Experts of a small language model: 9.69M parameters, 5444 steps.
Below are experts of layer 8 (counted from 0) of a mixture-of-experts language model. Rows are named router (the router's row for the expert), up (a neuron's input weights, with its number), down (a neuron's output weights, with its number) and show model dimensions 0-159. Each number is 500 + 40 x the weight over its row's rms, rounded and kept within 0 to 999. Numbers have three digits each.
Before each expert's rows: "raises" lists some tokens whose logits its average output raises strongly, later layers aside. This comes from a sample of Wikipedia text that the model never trained on.

# expert 1
raises: " ", "(", " ("
router:576464490510497453509479536420478494589491493460544490476533466486477485488540598510426489463518484504433545459490574500569545518517514412537526577515499473557516507551510515533507471447539461493463491512544501475539498452558512446473506531525518526513530478507527537524488487509542477550448542474525541466468523472442548473493462592484544507460485430471487485592496430472545512483483557508557496452552506558452531527587454404443540463474539521494511478505538502553498508621465541
up28:475546547500533498491544475518572545547542549525477485490503610543551468483549455496585514513468572546489499519447525554491511509493460515531481571531558520522563452458473520540569490545519480513543499519526452567516504494541530552529447518536439508494504492492451551499459485549513512460458480490514531519528461438539524538479473538578536475505464509480506552522482471552524580555572592602484565517503540531488472474511596444533533511572562449493522569530482544516528576473526510
down28:541416476477511465508553523541494469553487504457493513525549493501501474480423380522454486563549504461509431516462460525539441447493479518557498517563517520525410456496481540501542484525482518455468485538522541564541542527420484530461583514478429454463471507549599541512572505626536547438544455468505552499489508498464464492527491446562534542485483508495522484491528447520509480446489506418472459499520458490543493449522471570533489447447511531510525472485544484507499450528579490
up29:515496523505487450460539499523512566551551521480495514523544470520518487562494572524510624498530537496520513512443511493556557554619470487468516513511474507542503486528544503464544517512522531498541407519516615553504393474532550505447398498531500478547524481539591499509527461507486462458494479464498487522483445488465497569533560496518540537528520516491455527532514493509506496531476521449549460502500517581532499542529594493509525420477515563520564469458589504547500473538447546
down29:505517522503500539531490503553479475469483490460534490482455537519508433456459495460468521532469486458487515499516495487486441485506526491421491517448521550506507614500399486505525486456572589584447549575446437523580441451562480495535561538495482527521377473462522464489456491543548551467453492525582454525484512525519451538529456484531421520533480518533487584471527499484475527509512499528413489507496417477443553432568460489466475504502467463479493526462453500485467511452536510
up30:505499495497523416502505539483523508565479477484481523443444512458556530462472558498501494477543523473475501471479453449540494497439478454578543462510524551525497428520498479509542474478608495467493457496523437523448559543519518570506388503531422518560468567435485404523493503516575523498463536476552480444459458521541535450436456484483511454545578489563433467531482420513494419524453445525503515521491500523484513458493514461562462546506537443553526557542554487503492529507517541
down30:555479421528487576469515523472544542525461458481508472558448523529536497488541471441504480519512498424482489560463559533549479501476512492533492468492530616492480478461512496520436508522529457533477484504517480526448433540514493482420502481458488495513523521611472461476548490513541498542494446488465534526548505574511494493532586532513523447482515450552520571500509533515503518523511556493407449360464490563464518466477531540567477440481484447509535507483568479527482514419474596
up31:471510503456497565548515522497485493558578512516520476580514572580452513530464467536550536546557512553562605550520525541538535451471471535536492503531532503426580497512472518559518586536549498535461547491536502533490517563451479548496479554519510457554505539504489546521509533575503501537536513491519476550492555522483465570471572489459462476514503534502540502513500515465602458463526561547549520466528543522500556576499557484493538599536526497519472545472518448553494544503518576
down31:572455503514525431491461524462609491500510576503559495521595441502479570501461444526506500465438521520489562536544514539506452580449487471509448465491507531482466542544546518516432472469510519505505391457459462494510510528498502457544510535574522551532508576458496510497525429540426569523499461535515503547479518522458519445544461528508496571491501521529539450518556432531484513546454503534452525542519424453439532501485557541518475484543516505481449482545462537436506455559537448
up32:435519481465503493478566490557506534446503495438510512437472426418438431463518477481468461525524499514561522518458552531489465417473465493483497528533441450503456450504575423507468467497571559477448492520498567461570540505486431558514471494432452460525514394514457563443484512516473459492525468497460517485470465478444459543447524510532540478513432468459529508494528526493497569484506489518468556510446422470515508475531453520553436536536539549538444454421466524515530503530495557
down32:506452513479553466536445444565551539476535533522515491548536485543504517487594461445533534492473500438524454544496511457479541493446535453541523513583481548554424516497447484533515565449495488564581524462585501515506486421504590472508540543490533495517528508455474383488452529480494445531480450494561530507462503454543489470475487492579492444505535589490504511502488536487578526487570498528453510499504574537523490487456565468513524549470538504472498447451443443530493479538451455
up33:470535450476461514507491509518454507480552557504464433442451484518463530518548477560458564636484460559545517534559496445497521456480574439497489439531515518545565462488562532505483422450568523541506542513542490452514487530487436532502495498527473527436538563496490539465514525513456508545454483438578483474453511552449506495424506543517480476463487496494563481504555545447559475530459623576510481552516555499506501447473462486539496466446524503479492466482517563551519538480483478
down33:543577573521482541486482512483552530468469548515516525509549513478567457562453498441562542485526513492481555497549493513421444477541459479558530561483498475465549496550470410489425579554553510529447492495502495555496502519456479519539487534539483531523543444499470516494506442443446485463464462488445568559564549482505517527523498521505447543554504495517511530473554505547455573508465393423444508516445438528498516578451466521530531512509481518545546500492455462518547499478480603
up34:499528431454526450523463507459427436519475487468420562418460556454564439512464488427564536492536516423474508474441490530518529525534522545434513475485496502465482489573492498552571471507552488536472514513501480485481499535538505500440410478508573446524509484556513586546488497568557470517527522466489543505580494465518597482557539503469505461498524497494465510495436493432543474475430449471461508479583494494532472503507496489513439474522537422486442436486471479565509510476561531
down34:528583563494435522519446464521527526416535489475476498457490486444430474420482484521465565542523582589581541582520459470457525550434445492482437497500555498510528538493447540454529502505454551543493499511529479501467470501503497481482488469493526494548499541543517526486511541554517562456464453457461467463474461492488571483587594491551558511525487457454458491582544500493519489564523476483547508432493461522471515413498505474528538440519477491531480473402511551472550517528497499
up35:526529514420488481529488523516453499515490490578461467537442539463500469460510461503483438486583528435437604495440447425500521537476434478545563513500484508473444452470506492432469533498461480476497468475448529411442482561457533448539466498530452509473500422480461535589533479511605526528540536431401515471477518476530563518518521568450511490462506515519492534527538482490529529566494528450501494515499425520483455484525469495508538507549514517612497474464516455453463482486501527
down35:561483488484555553469475516505485539517537515428480442507367529443522528508552464477515519522468474529507456456470587438525525519501502599477460513509509528479493539473568500533490408473494527470542500487492440542493492561516506443507540554505434434540517538502413512510489509488489524464475562554547544503477510573502466540494539499540442416503490508564508546521478481564439497494458448463554460518478508489506442548488542506488442570495465510493386456456438446483500542447494467
up36:492502464441481471597408433524451505532514494475498507503468510526635488484494512520532549552511548515504494559438466454518529579482540435463444525470522468502505481582459493555480488518499471528468543504544503476468515556518569488551527504583572474483499496557409461477519519534518544521612500477519537532543511485514530503517561527496516498561509415527489504501529616503561542555523548537530485505521482466469483480457553470520511530484537481472518424436446452502556509528506480
down36:556480472496411476474494521526566422518524456469462506504521453477439532440466526433551488520486516470434478484474530485524501412504475527521502452427513525556599561504467482505493460500482554556564448484582547525482460471482539527512545483546525512485402483518572436484529487474490506521563501475583482501511495447578435457488499458390448500490510513520432506519448450489479508479529477522493449467431437451576513452501521473547532480546476568507510519529465509437523461489475507
up37:444499515489545515436515459525422536463446455538486538504492492519503451532498521463462551547418533490503508471595432506479501484450552413466460516525415536511527535493569529496470480451477545523487439525510502459487488532462474477437426553513493441511509442473510448513493503555445523516527614537553437484451551533513485514483460490456573456474458526496526470545467562505416516531449491488497532443486468475525562469460501562537471463522566534522508422514491485571458534433525455
down37:508462496530484471516491475516504507599554530527506466540517537521496566498433472477511484459538466525455519573525474467477525452455507559527508465503473433541493470520417569426519476538492456491563462470440507437483545449532456446524499419480415493513491545524460510484479516423476486511459446446442594412494509456522443450556520468477486529426466460529466511472504481439569506523563451507537542456461522575454511456536498524490496580470413477477473531492484480494490539572485477
up38:473444504545509524526487530509469569436470448488483476536487430514567536599545478428555490525490517504476479513450618492419503571534575527532481495525467523474434462452503558545475522490492537540488514477476478507522431521448501532450542548514553477526505480521538542486389453512495522474451566548528570435564503562513589470445566479497498498543551515468463455542450479512460501525466503480505463544550514556502499552469477502521496539565527585493542527485529528506467472500522457
down38:491493431369490535414518454531442564494530573466481515426486556510478488523478603584438499492513509504475551485609516537556484485474535476516533516473553546511479503550498490538546454543449483470452456516513516533451477462564507545497494493418494538457501556438487465496529509468553483471553476472523465540472496524483462554576504514532536453483516488533555533507501475511475485438465569546489541504476471522530477453470492556429535406481457469526498410492501427485498511511511493
up39:511505416438453504489509460488531443591522496513534511507509442491542447474453512482504477518434470450481483497401543576471500553538501378518606539488523463562490464478465496503408444492562437455534570448552505502502471487461528573445489492481504494454547472494540473489464462493466445473479450415508527571480485470477477519560499470497559401495478483457525502489480512452512530485544550486525487414471445487468531491508491480498534476441446548509468539497513507505481564562487507
down39:424526518479473526511508573530443481541485468524548552544563506525555605437495478539515570489514489463494479491527554464541463495515481510486518437477485531488483448517532490481582512560397579502524495514458479475519532486500479432521536490553450488470528521470508376449523507540625564533551525505491460507516506560576468485397473482461471460499471545502492515556481484535497481524552503492579477501521542578545526462454498484541493482510554472476512567476482453556512472483448489
up40:483435531448615535504527519452467568499492504473427508523484460520512518455537475488481509561485509578516446507496420489527517481528462533520573598456438492467492421453505584453465600447472434458519549529473577512550545515491521447499509514489537508530548487572555533599491492494504483517558508513507480437497552533550489449536527492478431550492558438494565513539493486519545503514410467527492527546513483514514529479508507553536535540514516463502537506506507448449472554512464454
down40:464484443560466496508404516506482489471508506476515461511544442454512536545553446548487487477529474437513526564534563531529552531484552573463419557474541524513492489532530492498479461548463432512534480465531604545463428507573523551500384472463496513453441434494525488544435542516530531480518504523477541492555489507447494482498538452492486571460561447539464542492541518567471507514438497558577500439491498484432478461459466515446472496539471541488543504441470475517556535488518553
up41:525567516499524555550544463505560527467445402541523522464591570476506492573539544516534491549487542492479588454511434491499572586495491511551546394501546483457480477467529604560425468501539461424511516516492469425494433514503543475508447503503475510501519521485521504515495456522439547521495546549506588527545519483481477553586468481483502461479460520539474530435518467481527508510564463483523459482482571534495474519497530549602508450521514506471487521481519448506476499479494503
down41:467469480516469517530476530487521492549494532557453507495510461469471536499528565448454526505495498522450530524497474452530479486559484459562488573495460549456487448410512551460514541525497498489529571496540456434502518497533545487502465444462495463526496491565456483462518444507466501414463444485481480514454471489503447548527546453550422525492469537469520531464481594480453567502430586473556553556562473548509516499602572507490451439562483475530580506530507559507536396484495463
up42:453482517505459554471546471498500538504429549571539425536525465536589476534596535492512495507486442558590538510498494479402502536510485424544526544567551447467470525525463380544526452526532562497517573511564527422518593426523500492476498483450556520485504493519551517528508467499420432458509481459558548524492524471488568510493483491522540503536503456497469466420485508472522549495470496529533430480529499525516498503524515471505487488409489496484512478532502507457523520497501423
down42:527503482478536486520471504515561514580593482453430535421427497495447504504496490488514487516398526507444476459489527525543570485548503586492419468545522493493528548515532501539551518447467440490487414463463499431513477560474523584485507513513523496495503489461396527529474535461555499552401442508444514431546529565519529433497491469494513451463535554432518478549497507460472457460446500476507517496527496446469488523507486567523446495534509508515505480516397511494470513496462576
up43:540485472489547561460520501480496457546480604522496453581410418481494440503498520440541441563505491461455522473545483554491473526561462497503520520509427495516530558478436547503527478480410506527449463529482486444521526432508526494520500519466489498471582491503551480531462595480535434510489546495458527451502480481534465418525481498481445468452415445488484493529523457477579456539484457486459471478478486482438515417539535567481585452475498517526531472521512525462544532483578502
down43:484506505434481499548486513517453518485538453423466476458514488509519513540501486504448540454516510578459485521487528469443523513517478482556476488481533535521495440538607477526528570514636546431494485492545564525440436544490520467572566469523563455555483507504516492469547481430519542509509444485547454535460491456496461516484458491584496503533558549538511512430489479476481521449479564487570526487522415505532441595499490512477455465521515485525462536564425505523435487534549458
up44:477477467495532520455454419507493486504459525489446514456468398511511519547433470494523473460505519466488490535491525463474464461484584546533450532520465462522454578585495506486508464494519515438467445455520492454573485516530527528485547498457499439508534497529561472487508554390534480468456472473505504449459461541448482434491479564535532475469459512514495408509461530488496488401486465496383527480488452491484526505500440420463459523465538540462413467454414459492460439512488488
down44:503519490536519517543533540400512490557517440559496534433561504469558489532520573503491554532518497456518559569557543537535492498521491529494539544520533421546480451455438462496431547528554566518514498479524461465482461494552489596511516492493437441477512463454587462526501503537518411484511494547501522492501508534477520480481463572536554426477498495490488519461535506492534507485541448490474549535521554529430542529482436444500393469502544544530461469471438444564510485467427543
up45:540511522560508486481584531456499520525487564489481583471463398481507426482484502467520501518478500499432504500569497513508462519477475585498447475551459474526542415563528504515539497502466529432458435474457503482538443522486512489394504431583508518547592481468546577525426468487541471560474571475505446448458473463498504495524463476522495506471530489509585534492481468477458469449443466469528504460472540462459502469507487503505420552526506574559509558506460474532529441473490538
down45:465459545533594564498488462503510477487585487478490564498439451526534517537487520538496383479456577466506507544485509423482433515489509435526539531447538515506484450542537504513489488509453467505568502501552456527514532498484508490492503450521519548492565524548520543475478496510543460480480514402445489522498471506436458587442538519421518459483490551481444509515511622512453455527438453535477554479432556548447466520526541427450524501540509486514481499490553461506429523463463512
up46:465514568412464512507485496468530522454506531561470462518497504458482501567514515541573489575447520530484472503528568501403472483464553540561494546565483484520405487479558508493471512475483481507516515498451515477420495540472492542519462479521485494495538458558544519510511517565477537477545460481490536528484500522386508499395511584514546463531505551439521487534457642458538527543518536559516491531550541486550531466441518524499545458478493519531460530489415526521443471521546529
down46:500519466529585519461545513546516467426518433573496488469502563524541490630474561466472548582483536494501520427536526515532463513584548558517496515502579468470485500493496406513462468544511525492444529518494498488510558497513572501469585515536528560492510492518456482514510536487527470557539493575494539477476544474450484468473524522478526455513520525537480455450456524520543543519513489496471448496494508481414450575490491414470510507492569443400467466575448485448481463518472496
up47:475446530522518473455578515446548473552564536529423519481494508548457516492463518448582510532522542456529519466481453525555492519501474457519581536551507472472471556520445534540504455569513483525457562510544426455479471475439446520558498510521450548470511453497548507519415561476496429545466499476460505549508549497487577532523531474561452525526548517534427479573510519555479502505513483467551460522502508573464509496445444485443493535491583562534542517481566587493457518527554512
down47:501565465534572465466467524460526528479590487483470482491520520495491515500521472502535572522470548480425503572546502449395505488473485514472457487575522459487542448571567522483464499564512478518508481506459471505533551539513508512453478566550407442534517474484560556461467482460476442593500486494430509500559494503447461494574508489452495480501451516459494506582530537446557483538569474467485568478481453456499526555523456480500538506533535562476447451481535506500502591418473468
up48:404489533497502450438436482449506525513456478525487590493464472492437508520511498480544519495472465469471521472450517415391498512425480448471459518445441393480473388536516529472518466518474498470475481522458438446417432523519459509493458429471499462485510532509539469526427449498564486465517469456554515505527488483404515509424532431454452524427500432449452540432449472526491464499517439500518438500471497497482546466493489473491494516538499508534519495463513482502494464515499460
down48:480466512488474540551525534541544482423511595460541517578484459443473548550525524525469553486501568524440507448549552508424500483579453457522521494457499513520529546463479459489490508492473468470530476496543551487526525450561493427462542494492476557506530467541490507408477555463472530523564437519450447472532576480552547574536524478524521454459437575455522564459547491444463441473545458478509535464446546520529448522481469508526470530452457573469510475531435487557509531498526524
up49:494518473514498446555465500482500556511479474498512460517401497476486443437478534501472493529429448462414503454490513488518499500543465445568474581562482444493519492579552521499411532501522498489500430471537413458489498479499485550447466519470484534474523506506539550538475513436479472491516466425543474411455550445454552419522498500439534491541544400503540493509438468468472458445469479540518455477489480516549493555541536504451535476585493589523526527492486505503462450553440529
down49:404479549524467542544414516475488516428549429526516495411503498441446474451447455451505517492541531536548448519485524476490479391534516489404551515497484441514477535471538489486491473523446526455491497538503508566473479528515565477489549476505463490586485501491539515503494531545511490443545565492416516501540516516549483464438475461435411547538534520473584517476501566528461490518467475526549445457558499509470488480431443488557429442540522538517522465530526477535475511492457464
up50:481517425445501464495574504616548488471551474544529530499561500485450493490506513445514483485433427480439477466509529442482545502503518552543486607460490467563481513440512497481527436495559529538429490483512381601532501504465469474481502498503502516561476493440494575452488511490510509459442451508504509454415501459472480465464456519513484523426567498508561498497519459531559529534519513496478477564560427535522468479506571488483449448538526481523547479448523527550526528505460450
down50:524464573483537472494505460504493520487573542487494496468489456491497561524488481500508470502586538469535484477507500534554400496410497540470480445457474514516459530449510524490471473471590553481491511466470552488503488544484490416479378509489416484419579518516554549439529546495431455457533483466483411514544456515484497584535456526556549563481462462482479540450536490509475453561530477511512503473470538544492500507451472538481519502400543477504520464477538532504518512502453598
up51:510473473462507554490454584462524516462491530547467550478542475550534481484487511491513514464543476490532541544467477480502469532473554411538504493518496511526527520485501523458504558489520430508591442488581528500454515442450498539490522413526568444526466519478452485451515560508542423531517564479525465475577496536468526494442547490409524543534486480543496504536502482451496537514571495553411470500424510475532484487599507527428573455484506494479503515476474419552522572542441573
down51:542437526459484455515532515552541506473547523550567481511475502425431559420515554507453455547507465438555482488452562458371490485527472482576479509450539573495503524577510564515430552534523494540518584418482577474502448491534454506568463524491471472513462490595435485536462520489484513528519501547518511498526529493484423545438505475461467536454518472465520508519443521497530478527501539495463574508483513496511481468516485442508446498513458484547483473560502501513555451438481545
up52:431434535518491483466473576496463518576552467460437540471463485442543495452535490487453544503503470446478532478433526440569535531475476556534466548543446436584479459508505488526442544507523545514494507551515481557536552475492472444499481497487560558507481510531590459478503478483547529500487539472504473561548576477455523494488478469511533474409539470498461530524479452436480431506470536486502564475480591493444474412547497552517554548536421489485561479543511480494532479527569477
down52:489563518488562445510530513493425482517492524501517435470504514485512517548508438525585451422485488535512487486505455592462469504514496490511458499453570520529428534485502537510523516420494446517552461455452452474561468508507520460505522557521472486523437474513484582475558473560455469497502456472517540493516501489590412601529540505511545552536443507420558564564489482518486545556590456471466477537531544503521472544591566482511540489501448490538503471527494516485446553497541470
up53:578477495511518529567570548541557547548551567507470518554504548517443492549523525499536556533555515536550477568566586455512499549559517462526488458518535534479634563481472516503500547489492590576474483512502551447576537466501547544537497538523521542499517515503490493452559476545480568512506524530505532568447488547549456547531500490516514511546530500488448534498558566552510515518564512504497540518517512478542491567469497536569488530504494517537493446471586537523530478436549517
down53:519568516487467541534509464479499524406558561522471511442480518447541497438574499502454467496547407498520567485436428523526469485471561576517467533486505485534493490555539476549504456463484460468534523514499503591460486563500474519518531473452556426592534500476567495474549495545425489541473482532437491453529560439498512541460479577488497493483433445523522558490489430537445481462517456530518482523503465523434497486607529529436513496500496545511518516472445447496470508555462499
up54:480529497506401514469495513580565519502453459515517471460458549439523441491490471518500457460515487459521485463500490456541463458522474553546504514483473466523457595621448498433466482567484470523461451489580564420543538530490388511467541514498498526519446551441414473495470577557533445478499489438537471527543530427476497467533422475525582487506456493462468491520460499510490493502510472508512503469540475541516461465531495536496497519516491480438491425453591531528494463491529498
down54:478477524524421421489602451491447559417487516530480528462479513452491586430530516475495464536494452531486454465577489510524466485415514540460422514457505538535453426518468503542540454560502507456543533573510565493439512459531541572546474543494538489498558535520523530484444470478465563552502551505485556480480504546438511534524522541429509441472503507534553460460482493465460487494499501526400557526466536514488501497544490513525505494442494527571564467522579457513491529469512458
up55:480578458550515502545588551478542470513558524516524428472575524545505453490552483505467562474486500480534509486509443426600536511559457503498495485453567546504519532525501490467493498455456489455546481496432520507475476535568463516470461475490511560497500443546584537461513441535499441464538437489482541553545543544521530488572487519506532449499490420531549502472445482511518516564480486506575433497501485504494547602431511441524472524465483562491565435515548480447521486546549534
down55:525548451503490442512482496512516464477494572452361443475492522471455506501503435545553471446546502505506515481516493519522581437456480495551539442517531536529543511525506475538487550427550506480517531515486548509525551430497504508523527524416446511516509507452550408484511463552480488497515504507511554516509446598474493465487543537495524506416487473512526476535598556435496480472487486496508556523422475462549493476519556533487419507560473479530561576532578466441464475566518497
up56:536515458557537562560475566514485540588546471483497554473532491506553548538457510506508414447486448532547532496545499486602488531493501510467506444511499503546517501534612525515563473582517503549535424534530505497543569462513521550515513477517575488530461536492525510472444503550543460456543519482498594532508522460474526505575447473503554551523526507496529515517521522560542458575539560484608554500508495489530467459501483496562452497505486502516538529486529518595481533518516579
down56:442503528485466495435440543518479526472464520533411498509447521487522510459497488507491508574440465486465510446529478500505522493567456564479516484532420530513476416575537448439457509548448440465495533525467519452506422479508493452494499532513526583518501529510468526563449574552503539548507484517478428517546548477481552432453562523493517417483530498483537515554508538494469446508457497498539547454530409430446497521531463498520564551532571517547451422563539528497546523520516456
up57:429494491490444603497479539583489577535482468443520480523519463483497494478471535518525502525525451525500517481518630561460513488517487458529535475538502473542521476524512531478515522541468427553531455482483575558510469527506510484491544541495441527493465506502472485448454443545469579541593508431469464515526598415465469524437488477468492512429530514540532527473522526564427472516590533496557529522452541560514507539429481535512488495465556478523526439490567546523519453495506502
down57:568589505507550479526468466557436496482447494507471519512496491532462487520538517493476420517487509512516507479553473404529479507481443541461491486449508499517491554496538498513491483448577546515482536513514461392494516415499466536485489509541491459482518518531473546477558532563438560446480501458554432467565480553463598459509547531490486484546482399466528471426550575481489563502473498497486484478525437486521493474562547491531494478488527546495494536428406499589567439491477531
up58:501479495460522502539532535457477471564571522541557485499423433446515439489456445445506521535479456598451477572479506512461512471461509568484468527548591548495483566531454538517541524518456459446445478510546469462590540528502459494536555584507504494503434502526571523550514525453523483585546496498550484500507476505491593507478512561516489478485522488531450510453519558485573475488466479506438505574487487499587474480496471547509466519467489560487500527541526490479541422584487536
down58:533467616525430537530393548437435558465451509474533549541461597519502562481484469495546561553436548504537561459471501533518489550559551454505492521495475486532521484435505512542552427488517498526500527462551497508556486527466508486492490485497539510465514466463439539511557441538555492464517555550502453483502541467450479471507593490501558500483537545493490470532471500507448508460468452511495470518534577496437470466562490490544482443493573437482546475471505450461451460441515447
up59:496452482472473413456476482436483507426498524444578469498429425621550428491493524447430508512471450470487422501444523514472513386474515489447517502523520453527498505479496486520562497572441515518521447486469494477448544533515464455500511491393563478490500449479479499462448504482481539492481525477480465584517445454435576501479472511496562562509504610479455544511529539527512440462434481476521473519521494521534534557500535515475472499560537498493481485512500510501525430490480516
down59:490506497477502557474511388552542502536492508599423536487519478449500524472482506460502456467501497490485506543472487476536513527454513473493519413539524500461549404462465493563482494498478464517518535496514501546526480486443540542520477514627526529460524502572553502538489512484462542514597515502527534487490470514461456547478540501514464459523457420566455569483437492515513574470595517477473539455465525529470552477466504558542421448486500456518508453432446506432418474448524510
up60:452508556464583445513548512501494568511531482431511454505498475506482488521471520418555466454495531535430541480477515443505548467446577476453496434461471486507510474506563540566555547556551499476511479539534536468503462499511491491532524508544542529477487449530441414483514447493504494520553544472562535505524481454436527413541460520484588527512520487499484495406442491514491522528490487576457507420453473517487520556520461532517409488519520533427559504507538504460490392503462567
down60:500504529566491482515391509543389465454442546515554534529405394530496495449550520484501487542592503478483434527513395521491489522511503450508470511509547512477545518567475555437434566515499516490514504566471540413540489476561541487484487586492592505498521507497432593478485484503544504517536543423529543421461463539492487526518528554443502503491482504505499465508457519490510504501454521475496552504497451508550531427500449510541522492528528497430498478493521542479523529515511510
up61:462489480438563613500477545404514484473498483526515531482556523509489479491571516463600585439472471518526443463527561460558466420471494492568492566466533456530474510543483514510477484545538441491531432503463414530446511458479519532512477503490441468543510510426508494431507477487530481483472499452509490448531492532460525501421516494569440524478487464538451518490459504502497480557470456475598427523522513447470469482476522470475560525468541453502467525444509502526526508471427411
down61:521420476511482524552436453463503426407521503503460510470396457543496530522510489521447480486595504442519467463546511546528543525533494520533502491506505477439523473479475504454435470578454497475571471469427506465500494491482557493505453518542399524456470552532434500505508585515550466446515506526524559446568498532442484453475493533474534514429581512492487546563556433498481566539502472500528466578458526476491467556471515473507487537514564459456504497487453446513474474541440503
up62:561427496458519465525472553535401577558562502522495502515497529510522543537501528488532497501458504458477498482500473475509462534484539465525604536518527421531544505562576539511523460518610467564498470522548497484462495442482493503511525490440476524517507527438496457450525500472486470474550507557532572511497504493530520463500524531447560516541569499498439458464480480493532481513526519499637508456501471549498498568522493463444550577438495547488501478555493535528494591589426509
down62:411533525500547442543636532532510588510523522479422458480489469460464516451512470446492510503576464552495570488443449432483500510534492517514628473522468551500455523469557516469503472444458473453514497519503526543488569477448495507510491430458489518495490510563434480529444493529448587415540454526540510447483522533509477509513475525481511509482507483442518453498432556513489423503473474530562531564503530529538452553448501497468494504489481509518469467506594517510459473463526522
up63:546503542501511484490481533506471493554450497531449477497557488524530467476555503537520515459516420494526503512481480533501520450441483490555477457524580503542436447496461553497493507518514517529506498438503564519461501566542509506485446461431565512534531531485466498529554461457550442497535504479517566531484419468442518428545515491525502505483494468572400421472473421476471479463552525480580506484533593529414446527485586543538457596444492473506481567540517427499543553513511517
down63:542474564448476404520509528546539451446556493531444429527418520525535501485535491463495494567490493478566551505474444513517551521499494492410382514497492462480450490520442577538517521498522447573468478464452528533501486500434495490492562531488478454502545478509404542485459507497524451455495490497510434486483466498439578518534533523460454559488473494536482549567446506517533467401477538536499520554453508546487550513505491552568440524437513501466480468546491445460482552464498532
up64:453512473448523494552447518453506553483468466440493484492594473487518481434569479577397510494463529428458500470418464412562505506419509465472604438529460465527568505506508473482473486502541462567507490548480472493399517504487514507563494530502458455476520512500519496495524506469522485437487466552549515518570409488467480496436533471495476529469524421482489442519495486495490481470424518521474469578550530446559493412468546488501466481547457482508474520526497495498467547537444503
down64:464516546469531529487413514463502485440546476543465500477515473510496440600530542556442475478490541500464467489475465560502513458474437519556422525521465435516558403447470447546389517529536470474507525487493504522457522478527474482456546570565473498541430558499467489532484481535554519522486502496525466561541450508414506567457481429510511491497498448486505471513540557477533499370567517528508530527496488492505531548501476463506483468513541516549573505520598473520459445480518519
up65:547460518464478415479491546533492454441462516529488473486508469574501553508475536543559442527547483496502474528500557543501482485494495423594523519485540463536494505468485509555503517538527457489622485487570439454497485468490496480522505466528551539518486436482485578529479535484501462430448468542504470534484533483435540489481513490454532484528510532435470450546508539581549530529471479545494435480496523456442535472533484598467523466507562564534528522501601498471392571551454478
down65:459430484531520547519475539532473449459500533546502539489491539457523459533473475486490484553535520486481594571500516485558505536519519519538445502465496411534475504513514512509486448527437468485528471565474533497464491465486527450439506447569546475518459518571487479433486528514483529534512480426446473526505583546573551549572527550435539516517553527452498498507536534471444503462419548521443508451374477458452567508517564526450509531439508498467540532545544440496506428479476456
up66:581556477434566559445440494518506562550425466493486510591542529432498495495542519457518523550557543552495404492518499531555569473490475496516468537524562548552519455529473520519465513564541417560565540551481498494454537497517489504538501482562483468535541538490466500507448506468505535513510483532529531522465499538541538512458498491508473444541591534528503456474507510535498461596435534604502509478486537516447583439483532526474508474496511492522546529532441530473584489555521506
down66:523446523481500512510505510444493488498447483504512370489543463515523505568507526587502555496583509570524571535494543544485578455530575489517468490596504435500555508551497467527537423541463544515553534513478467497488499554478479483503501474475534419479501497437557477478506457504499511500508467495481478551503432444483538435527445540486505495471512459460516510544569490444480465568418445476511459488506529490504449556410514537532469460535468446496571443501422545565508462485467481
up67:494557473473486515513475452465479510463575500464457419443542440554482450454521577444524524479490526546484522465449453559531494517524498487445495499537473590533528401471523503445538487486496497596442439484347473500484548502483470521469449527537540520503485431503531529518472514548545525501522511485485529483508483526510453519486563482519548497554520472530508516467517544465493503399500573440568448580566510476468510505449556427488425459465501481531536516491494483480467489509485449
down67:462506452487564537490495443502527434519489504441530521468519447448469488467398424574524532542595502492469561428419528536500454511485538489568500462557499427492492504575421556526524536521449542519531590482496562508551529562486557491526529498452523550521511519504538513492487485458496491480503528491511491485549457500522474562476519514458501540492547472524478534516433503472483444533517515514500520544531576469499469446564566583494507475595445424484542485546581491476473466526482505
up68:497499525498557540530555564479527574538546494564516544478492490495508529564521495494500498499444522501480522494500554524527496596499479492423470546554572490508535514501536500566481455505506459523461529474570474505562520557523518553558529460513485474463485641574484505533494550536503542512478478514463513558465511584478562417475534573463465453465471503517445507523417522467537475496529574511417472402508553532560486535503427518480434489494530558428495486485478480535508467513478519
down68:532569465536453534542543429489499492535513456559482486511503490529500483562467456485546468508476430448541493535476480483488478546546525448588493510458552478466455482560457542489515551489503438489501419497464453457505502479549446541467499470505557546540506519442525447496518504534529500506524508472510553505504471464538524578554521549503498503476484491424423561495437543507498491467520418496570506526448481450523402470469545467556479493460466381523525570531533551502478465532624496
up69:448513474439480507535504429530398498517464460498528472483530484500435480449525440426434496470449542514475518418500538505467497527525520437495449525530489489496459537480465507449496473511484373438411418462525518440492509495458480418491453551535511457414470471506550447461501472460480453528469543485439467415510507483423495479483432496487506524392465438475469523536513486479490484495524463506497472468528439511533492485470526457498474460533517513508448445466458533493482535557429438
down69:541505476512535508490422463445517499409490516478455459457437523506483455541500566496523496539478453553503516520545501486409538393448467520459489447416496527499530490522451507472499502490520474531543484521520514540513487498544584459478548500525439454441444501496440554521447488516502439476562501446446499489474501527474489465546530466466523484563418523502526518375380459546502454456494506454492508551532484515468518531455443489482471537488528444464508479503432438453427461446497483
up70:505488563575548559493459507513564505520493508540450520486518430512481471472485448540505467453424480476496555495498503437530559483487491524491510537521490432484474557448475500503544522522545548517593519621562547608496480463539489511462473444458482439431567407535485499504524557540513431555465547426514462503480525528521500470514535532497581492469523432509476480464472543497467472495571531491521479470545434508503566516426513420466499454481552523486483448464515562502487488485481469
down70:580438447516500531475510533478482530514511496512502528513519546503571506471481541443545469475475522521530485515526491546493549521524504480490496472519484545440558493492505520464541482426505441480427503457410473494550533485488473608525487483489505533603526416592460522516466581451492505462495525609491507488495452480456511558488529449516472566534519489530510595500511515434576428473520413487492533492540493487579477534496446555484489521434457433533565529545524503505541443522533472